Experts of a small language model.
Experts: 80 experts in each of 9 layers, 128 Mish neurons an expert, 4 picks a token, a sigmoid router.
Training: a variant of Muon for the experts, 463M tokens, 3530 steps.
Below are experts of layer 3 (counted from 0) of a mixture-of-experts language model. Rows are named router (the router's row for the expert), up (a neuron's input weights, with its number), down (a neuron's output weights, with its number) and show model dimensions 192-255. Each number is 128 + 32 x the weight over its row's rms, rounded and kept within 0 to 255. Numbers have three digits each.
After each expert's rows: a language model's description of what the expert responds to; "mostly gets" lists some tokens that are sent to it at least half of the time. This comes from a sample of Wikipedia text that the model never trained on.

# expert 25
router:101195120158170141120087135111089132155074185112152116155062123162102116126141156147128090121180113115141140197186111194159191099110089115102120113107134111082153127144170114120133170098133126
up0:121136069134143117139132153144156137090134162161100127129097139090096155118158154116140131100111128159156116140073158111167103147111171126138092106088169104113163117090175145151109164080170155
down0:111203141186140111126155099127152116144071075162183179117140128178128158143113107103118113170121066213151091152148130112110071103142174098114091137172042061130098141113096129088133098134130134
up1:133135126130133124102125153158100154170083139114073144150139150138080153131145132140127134161095133163104160151069097110156090147136131147116137152118100175181060104062164099153181198181076168
down1:100110104155064134138115156135113084080144169164108084078108112104112157126146125115164119141144138090180118130107155095142102132137128144123156137110082167117116110127131138085141182143045148
up2:101128128178093103119179112141171110167111187190084081164144095140084140178113108132130147177072173125076124187127189090150107142065152189138087142205124077139160163064135109095137142109206136
down2:081148076120225128176089102123169130085186144124045141135104100135142148089093104141128119094107184090156090165110155106125129185135168132161095070114160103125109095111087165102138154165098148
It responds to: Last piece of a word or year just before a comma, period or line break, such as times, 202+5, episode, hop.
mostly gets: "century", "However", "also", "history", "election", "States"

# expert 10
router:147155135151138143180174122164124137151105114137106104196154118132108123112132131155085132098143091098158156193067098219167110120043139180065121109153103145119134130139131111115032169091137117
up0:148135164113163110125107173182104160150109116144171140121073155138141135130086141154159169099062127170198091085087083067162117156162144163129084047162142206176116132075143102136074139130168137
down0:071142193138127085146121140127115190090183070161120102106105194148166132160100138110111102080138075087179148140111183118162079108076119104119166106116146108143147147149090135087148095095133145
up1:105076131113070105118077131168128128140105189133124118144129178175088134148162075116061121122213159096107189108141087187152135097133152155103087172156130051120084120154136140099080127122089074
down1:168069124116111095094116094141065135181076123108102066176082133151133124166069095163107102106104104100135145140166180207178175130168088139098127135101125195128097128144037141082098132113139102
up2:102150133164106149138139125144089177160038134145132109116147126118162095193108151122097112079120100146190063104105095145192108092133171158166150102184030106131130136113128141112103099077066172
down2:131148125139103091149089119177096187168089145103141106047084124090183101112129043123103124148090142105187094130131152149092115153146203156161110117176133145200112095141130172129144104082110100
It responds to: Middle and final pieces of surnames and place names, such as -ford, -ić, -ville, -berg, and digits in coordinates.
mostly gets: "ford", "ić", "berg", "Jones", "Williams", "Smith"

# expert 40
router:130103154100143115118068106173103171109093149164125143179227194163132114162083190139155123163170149114095111123168150099142126129152100127094146103125095103111074172096159207133035096112096128
up0:109132131187070146161156147173140168131159148156107166120063131111140120076152164175117159133163101154108147126133165173214150109105164168102108175083118118127075126179139089146189200121052176
down0:153119181124150145175098110181136163137132121195085176127029102137122207107132176089096093109153139134111113113154140132112169092145099091123177206129123157162176185169094137067121194146132095
up1:166121152149119192088113129135124082079123140149165177112122110162113133115104120092142147154124176161172128122178150123184087115120178161115107128120157111159105152149072145105104215120086130
down1:105157128112146182083108111169103120132076092118122145114128123099199068131134122141151129188161135123085175130187175091126094120176087126119103080122101143113108124124159115082104132091151130
up2:086183110161124159117078110199107097135157159112111157096137164150133137131151104151132165094161122095086102178104149167136159135128077153093093171119077093072163119161133046110143158131148152
down2:143169117169133162125149100116127127129127154131113103118089147120170074128155105197147120096198083145171120092068179121122095159118131141129146129115126147104115112173111151179070120132088175
It responds to: Commas, brackets and closing quotes ending a noun phrase in prose, plus plural nouns before them, such as areas, troops, ','.
mostly gets: "areas ", ",\" ", "countries ", "issues ", "groups ", "cells "

# expert 12
router:095111179212100098131105158124101129100084144142128072144104124138056118101193117107148116137225086087078100172113152155132130173123158194129090098147096122082149113102104159106053147095114157
up0:131141116138171180114190088146097121110127106133128161070152174148127136135092102089104149180117127053136168141147180103163108147182163107115106135148071083111140127109137139120085136114137112
down0:068161115214082083143098143154143085076138161132114141109080153177170134145148107112098097067126167085079139131092134128130170166170164120066128148064137108122077140114149135184140130168142110
up1:129121164168114151106180156203144154087118157157177125061083075149127087104134091126112126122143116105096155139121112126141156167091089119112105139122146134129133157089109148117141176095134136
down1:089156144135093073223153115136144102130119137161181107135093135164162126169095107151108151124112119106133173104110146081154143091070137097127091074141127091144126103121085147152137088115102138
up2:129088084121126186107134126075105169096127131056129084155113151126134174100234172167103100148099102117102125179068082150102165082109096105169146114162135142167135123114140109094138086101131146
down2:081092144039144177075133125072108106139120128161187071140141080113199122169127117156114119152133123153154171139136051148143119104068149157141110169119099118130048122139145113180147077099101122
It responds to: Pieces of sports club, league and division names and career lines, such as FC, NFL, League, Group A, High-A, hyphens in seasons.
mostly gets: "NFL ", "SCO ", "NBA ", "FC ", "League ", "UEFA "

# expert 21
router:147108123157070150109131138125099126156103112132140062121117159140158137101129136183162109142100133044124204134166103207131174146126187079097123121147120135110156125140130145116143119103106165
up0:200071167145144159119120134096078107140132215094129165105065116082121105140157108100170088160138114124162137199135139176088114137119041041150175150136112099106152096149125083132096185117112145
down0:173136110133119188095160101106119148093140124153116119106098170152087118157129117143140120156141114175110112084092104109122100118097093112086149150122050089129093120187168129128163118104084161
up1:168127143112092180101132140133148175136153133082153091140122105142144134078122085139122164180104181102082146174087082147111130164138183098118088118133172154186115126123110025146103184086120116
down1:099124120198158160111080115136126112124141129101076102188158102125172139141101075112115164118104112133119106090151128087128125095120154157150093158114203173113111174130114142104115140119111116
up2:089120122204136098076170096139173096115141109156151107086152138133113074173141153141110114055038142113103111142154173177211175097129169143100079104153222105074156150178095115062136129175113160
down2:139140109127179134065115116114117103103168129144158102137101070103139190132082166179148130093110041107128111102119112158071108169142189150142127102094185132084137116125098139151116143132112166
It responds to: Quantity and degree words like most, many, some, much, more, little, plus double line breaks between sections.
mostly gets: "most ", "many ", "some ", "much ", "without ", "significant "

# expert 50
router:196119102143143124131108114134114093195111131140124093156136135166176148116209157134119105142127118084082088171106116119133106192127126099051129082143146096099169176128143088129123157128172042
up0:135185107128140158107092136146084137108103139101174093164105060099123171171142123159093175133085127120106102119091139163180200114123118157163105144123150161129102119173128132129169085155111088
down0:176125093164197071078106095121087112113110187141121124137178130081162121151079150115179074110150151144153137085156165112135096180152149112131164143162082163066119196225092112149157151103101154
up1:172125117144084146150153083210134179119165122082112086123091118124134077109119120145162159115165134122111100169132100100076187189131126192097107110127062147064140150120130094097142092126108139
down1:118108140154146127145161121183084095149178146144026085125138098121118111117197126162137066166106108093118094147177155151071113151156179101130122120071140138141144148124155178117157144123185101
up2:153157124068106116170096176167154173104099199143153096142135061128119179095055108105119111101097192121158120089124173123107161188188128126202160090149111124138163151185070186096122182050117113
down2:171159169119150135122099099132120146122193129115140132083130170115090114174133068168156164120134175108108129096084197135152125142070121146128107122140071095093099056140121127128124086146158153
It responds to: The word on/to before dates, plus infobox labels Born/Died, coordinate separators and dashes, as in nominated on June 2.
mostly gets: "On ", "To ", "Died", "on ", "along ", "Born"

# expert 36
router:084111119167143043091111078164084142117111171109117105132119067128101082127161126145122062143152156116146141138101146108120106169074130170075112130153175140094180133130133054147123101145105099
up0:126121101181139108122108053161075193136148145160143088167119163130119180107152088170151116117127125080117116180109156105151053154148103099115108110169164172148099187110065143152107195132120148
down0:164062147088119097123103151124122106116106130149088117162106107187182165102115081079081162113127102149169148155164126096071072150123148114105151063127125130193152071088155108144098100114090097
up1:096061138115171139106157137175114152150096151115100118073087151186082186094167135117152055138126157078158166132085143131133116123103184135114113163144105077071130146119128143089100137102162087
down1:157158080174144128144096107110137148069165082119141098171065120067085178098168093117159148081109171077169161123122136155141123147139126102139095084103066118124173069151118138100129152098076116
up2:123157171131093160104118134167114122162095174103166122138159116130124145149159121059116124100101144101109176171159116138083085131123140111089096048114142150082100095144109103144164160133112104
down2:163121132144170084098142137128141148159120127129192126097171148108164093123097127126111109128094107096151097124069093095136088143144044141124159121181123157119141134131096125060133070105086157
It responds to: Endings of Latin genus and species names in synonym lists and taxoboxes, such as -inia, -ella, -aceae, -ensis, plus table newlines.
mostly gets: "acter", "aceae", "Genus", "ensis ", "idae", "----"

# expert 8
router:074126116130133129129098127173101082127115195100142084153159085139122156138080141158172101135124188150166115133104173174161134156079125128163101124168107160096124113096145167139085155078125137
up0:091073136156098116123063135160095090113112183104121104156102148117108129122129085106141099127166192154093096130107147084147130112101111105132117137126112121056126056097126138126112113144136104
down0:127083158146146167135069109185138138141175175131100083145133171088136152125117176098144114174068144147220136154143127088117083146132103117169137142133134085138162147067104061091165111171145153
up1:212140061114090123133115119094123112124111102120081101197159060167039144105100111100148052133164126091119151197087176116115123193132098162153100063129134139171151105119111110137172145087098152
down1:136145146109149127125149145118106148090131095117157149152148087117095146080188122102087097152086159157151204158150094099089076178136177152122089143100095200083177053158133124156176157118134165
up2:147172152141099114140168075089112133191111156105132151126114064126106108082072125114162122168127126158147079127112185139117099170140118140143093113150139111144136232138115122079059132125121117
down2:105136137143133125132105156104116086127114130151101122180157138143115141105113112120172145107113137090121140166051157120120135138104132074156170158128149108166103157107173149155116169067147075
It responds to: Subject nouns and titles opening a sentence, list item or label, such as officials, French, Chancellor, plus colons after infobox field names.
mostly gets: "students ", "defend", "officers ", "members ", "troops ", "officials "

# expert 39
router:119041101129180155098111141156097131115123084111113140089110117216099127115094065153130143096180096080142121166107141144106064086104135124123126174104120149127106106131213152134096197083199101
up0:144094105191177127145118136170081163160075183160130147071080132193129100167077116105169102169134098117147116131132107185165098157166111087138097153131120155156095150094157070081157179170109104
down0:160139134143127133098098157107111127108155085129162141093167112125150104054142120133165079158200138071179139104143110185145133143127150165123191117092096097091122137140197048143151067155121126
up1:128129116185158126084122156103164159164071181102089068124102119096146096144046144126160130170108078096154150124150164177136126124124143114130120119103053111093141141113147114129087135146136158
down1:170139154136123106148174177147207146156148179085107101106102098082044090191122117086124133167140145134137168148082142085164196166114052094099122127146189214097119079125166122108149160127153166
up2:153097130138108169110095127122180185113127082152111115127126071125120159133076134158106149081142155148170135125141105102065145106104123131120069131138107162133169137110115126125072153127154132
down2:096131126099090113095148103113072055107143112207108143178163087155133128204147138124139100168120064127031127156108167099103096116142106154074101116170131127086088134076164121159105142103177129
It responds to: Relative and personal pronouns starting clauses, like who, which, that, they, I, plus numbers in area and record fields.
mostly gets: "who ", "they ", "what ", "We ", "sq ", "They "

# expert 34
router:128172075127135155120142129198136130172129168095200106160152100105140189119150145087151077156177161128117147160094135093128159152115114120154155128123111113138125088123109121143038197135117181
up0:186146103127120120122132146186123154131062113142106092152083134063177162140091107084134185130132195100167134161085139141143109081111156140118117191193129109108077128142089120110119155098131121
down0:140134129093146145119061044111066134164119130111156132167106111107156094169158101114167163129166100136137124177155162086093143122098109121141112115116159165150094173148111085182105137138105131
up1:170127150113108181096153070081053071159139148173150092106105148107114111128119117150113118109107116116127130091165102170138078172125169121105081117157100132098153165107097171070126044085114125
down1:132155154098129129147080112068082119096091104153132133113129129153168189120137101137109134143195114130098078103115067143101132102106119102209085069125138104097134134120106149143101080169119106
up2:156150153052066139092154110136108139135096060098154081140081118129079148082162158149140047134103124115130137131124104175152162180094168104160168102140174157145122110127134052162107169143119141
down2:117098101182128114148141076132099133110149136133091122191062091157126109185130119074084100136190136108118166180175154113174072161147125093128078091123138125148121201109128145031079161117168153
It responds to: Nationality adjectives and occupation nouns in short person descriptions and obituary lists, such as American, Welsh, politician, footballer.
mostly gets: "politician", "footballer ", "mathematic", "politician ", "actress", "footballer"